From a checkpoint of a small mixture-of-experts model trained on Wikipedia: a shared expert of 640 neurons.
Below are experts of layer 5 (counted from 0) of a mixture-of-experts language model. Rows are named router (the router's row for the expert), up (a neuron's input weights, with its number), down (a neuron's output weights, with its number) and show model dimensions 64-127. Each number is 128 + 24 x the weight over its row's rms, rounded and kept within 0 to 255. Numbers have three digits each.
After each expert's rows: "mostly gets" lists some tokens that are sent to it at least half of the time. This comes from a sample of Wikipedia text that the model never trained on.

# expert 7
router:127134124130175136106125112140195138125087091126156157130135165135147105090129113152143154116177148120133157090151125186155074106131153150150125098076134172101140120165123102114203127145117125
up14:148141166110112149149093098127098129123104140178113085104132134130158127089099125141145125131149144119118109123099113175127136076103102111074103104117099101106166119143087162143120125155119152
down14:132125122133131139149098104091173102135107124123123140103124105101130082110068150126167118127142105107127139130162094134129154096106114122106166119169077121157168132165160129139129118151163096
mostly gets: "== ", "=== ", "Best ", "Gold ", "High ", "International "

# expert 28
router:122119113157161135105117152128142159133139099118141138132110143086116074153088114133151141132135118111118160124110133142131089124108131081108128115093158125125131166171102101115138128114119148
up14:123100132164095124095103120187118115156108061086080126101112132111153111083153165114103136081100132104127100145121191138110095180141118120133136146165145124129114124130134142147119139106116179
down14:092140131093114147129097125107147160110122151127171127129162132102098127113132100124119137123102108165124076140123093102108126129122093154079099139094132120118172133105159147120184128168117129
mostly gets: "during ", "against ", "from ", "into ", "During ", "under "

# expert 0
router:152116156117135126110137153134134142129089128103159107109120156091122106108128083118182125146160158100126179087144142140167087119119122092113154126091149159160138096149074126137172124104130138
up14:108154110164148168093127056117163152145167108102134113110142126149136152142148153152088039097167143124115118125143139152087087134138162119128116133132185130120077111117126153152161162163116108
down14:109117097136111096162130131127134114135162088144130112151144118117135158157112122094117151116145158115168133116112116137160110091110136132112100135136162129109110149150119117091141110115129131
mostly gets: "): ", "- ", "Born", ": ", "″", "List "

# expert 34
router:151111130119155131106109124134157121098100101137156093098146135099132103095106113165143145143153172067153156097108144165145103129126150117089162108075171156131149139175121119143163175145125128
up14:128120104112135110150077109167187094153124116137106106114140103119152107131161130152106134140140159145134088130131150093134162120161110142118138154110139130128091107095149130168136100088122138
down14:129154178109124095112140085159126125130113135121130108147154170154115146140128170092112143150117119139147157060177093096116115099116147168120070170175109158118119142139136144126106117156129119
mostly gets: "—; ", "| ", " "

# expert 24
router:157106135118164137145140152158155090114134093125134124143132152135093116149119130172108187120139141121145135073145128121184108147149172093106138102148126131122128083183117148156146145154086137
up0:138117131127143143128103111077165149140135096101139112147121155087127131132084087160119146133112127096125120081133143162122102110094121163103107177144159131145166108120115120092158105136116076
down0:116115094131121113162081133181165116118143152143088141131127093173108096123132173134088109142104108128098128119114096128133135089139121109107159155104151115136133092132179117106100110104092158
mostly gets: "man", "er", "Man", "Mor", "Am", "am"

# expert 9
router:185095140108144120148138106134136144152112124156107129121121106069103139121115106177165189102115114103150140124086171159102107116146158108133119090112143142109130162105142128109170165114123149
up0:103150163105109170104129081110120116142102132120115113131170114137115164100131156120117125121111132140115085080141142106137140104139139105116182166170136131138097120114093131085114111118142141
down0:117115104126102125106159133105142165109086150121135139104104165088121165126206132138108088138138118113109105123109135135158142117083149137140159114122179125101128107090118069107147116132102110
mostly gets: "ission", "itic", "rip", "evelop", "abor", "plic"

# expert 3
router:116111143128143153114150142120147078161133125156124115132149159098142119111126116169152136093146113133144139093130151119143118109122126096133134135128165158116156122142059133137162113122102133
up14:162080168151136090129093158086136113118154155139101161101166125111098125126113123093152104117110142112092124144083120168112143148110136144123126189143153134140104132132066165125123129118155153
down14:166121122145139161139078106140144169143134141108150122124115109151148125160142100077113142124147110150112146106103119103129131107137107120086128099172141170146140181114098094047116101145093119
mostly gets: "|---|---|---|---", "\n", "|", "\n    ", "\n  ", "Succeeded "

# expert 39
router:181134146157133140131138135167114114161111090149130127129130124112140122144177115138137139124137118127156120087104170171115108132129147127124165109094135140156133106146111123107161131103078115
up14:135150157118123103130091099126066132141097123174138154090141107125173111104146165156136110142113151138133098146127143132149143103168111081095164136127135180155140130110136112146145083139128086
down14:148120117135131139161158119175143144154115113128117110167107112108134163093095151072111163135144080112141126116105092161123125134149198152126119126104120088148111171135140083095122165103111172
mostly gets: "anc", "ac", "ann", "Virgin", "Pac", "Atl"

# expert 36
router:148109134149168128082140147118158104143083116146153116077118149118143121122133098151139160146126158130127145106099137183157102117146140090096142150129147149135165100110114095139145122119126149
up0:154081147125148107116138128168132133125123097085104082121134129123155113137174149130124107121112103097143088130121100130089131138107139120121127132126128106085128111072122117150143133091174138
down0:147136124110084118124121152150126122101119138110099123122150113147105138094079077154151115131140136116147147169127130107136108151107135149173154106118142125122176125137148116104137145137148120
mostly gets: "Los ", "La ", "MF ", "near ", "Mount ", "of "

# expert 10
router:155101073151164140103124134127141108111117135143141129115111112123135134140148110145143175105115138110119121122118174149130120149140168106126154102098136159146160131117120101098152179115104125
up0:138117079100138107101148125171068065092124132135117128120139097140096161108117122128143159153109113170132122106130122167103130095102140141162130157107146127140105155114204132104175166112098152
down0:138113072156092102105134085116134115145133125106159122142136119107121150107144119144161105173115155128115115161154130139110152133136119128136139174138150171109095120078117113157097121088124142
mostly gets: "buil", "usin", "Miss", "igh", "ef", "For"

# expert 19
router:158133141157126177155124133144133137158151120099141130139129139123119106145099094181109169117159122087121105110108161119143099125127178121103122132117128131132128118122087145146199109171091138
up0:140140144138109111139114102152124137138113135081140119135139106158144131139116177173151111112129142120128137121094167119134126102131129124196154140114120110147142129103082164110078120115155137
down0:078146109110119104159133102084133136141181128147133057163119143166103135148152142169125130085104182127157135090125147132166124145150147127181142133114163122109128128117087142132164127144116171
mostly gets: "ers", "States", "Angel", "ons", "als", "ames"

# expert 30
router:123126098127137137155140112132130106118153124118147117136100147085113115121134121121132153126164136107137145112132157122157103119147173128095134136079117122124126104130095099152190142156153164
up14:135080111127120138145098166119093112119179107133118104118108125119114121119130106117109140103106115117138114147108132115113172128130114073104159143135151118111217109140156105158133133130126111
down14:126113145105099122155122135130096102160103125172136168187173111115140133118090123142146122092103123129118173156128097098138133113144109165118109092138093100108088122128118118161092134087116146
mostly gets: "\". ", "). ", ").", "\".", ".\"", ".\" "

# expert 27
router:116091113137133147117143122128206132105101158098156106123147173110108092111119102120149163094111131082108186113104174172169114109126137128084162102065128124136157147123103135154142126095129097
up0:106126109133112109114139144100153154097139135132156142128125156128162182140136138115131117127143118136105144095134099098119135134134168153155142094094107119137139087142092130121116082146129137
down0:105111075118145128126145102125112136119107100101134156151158124172118141106135105102136153129136142191104112095164074135147159113163125152116142092112127073148115140138114130138105133161134173
mostly gets: "School ", "school ", "Party ", "University ", "government ", "Democratic "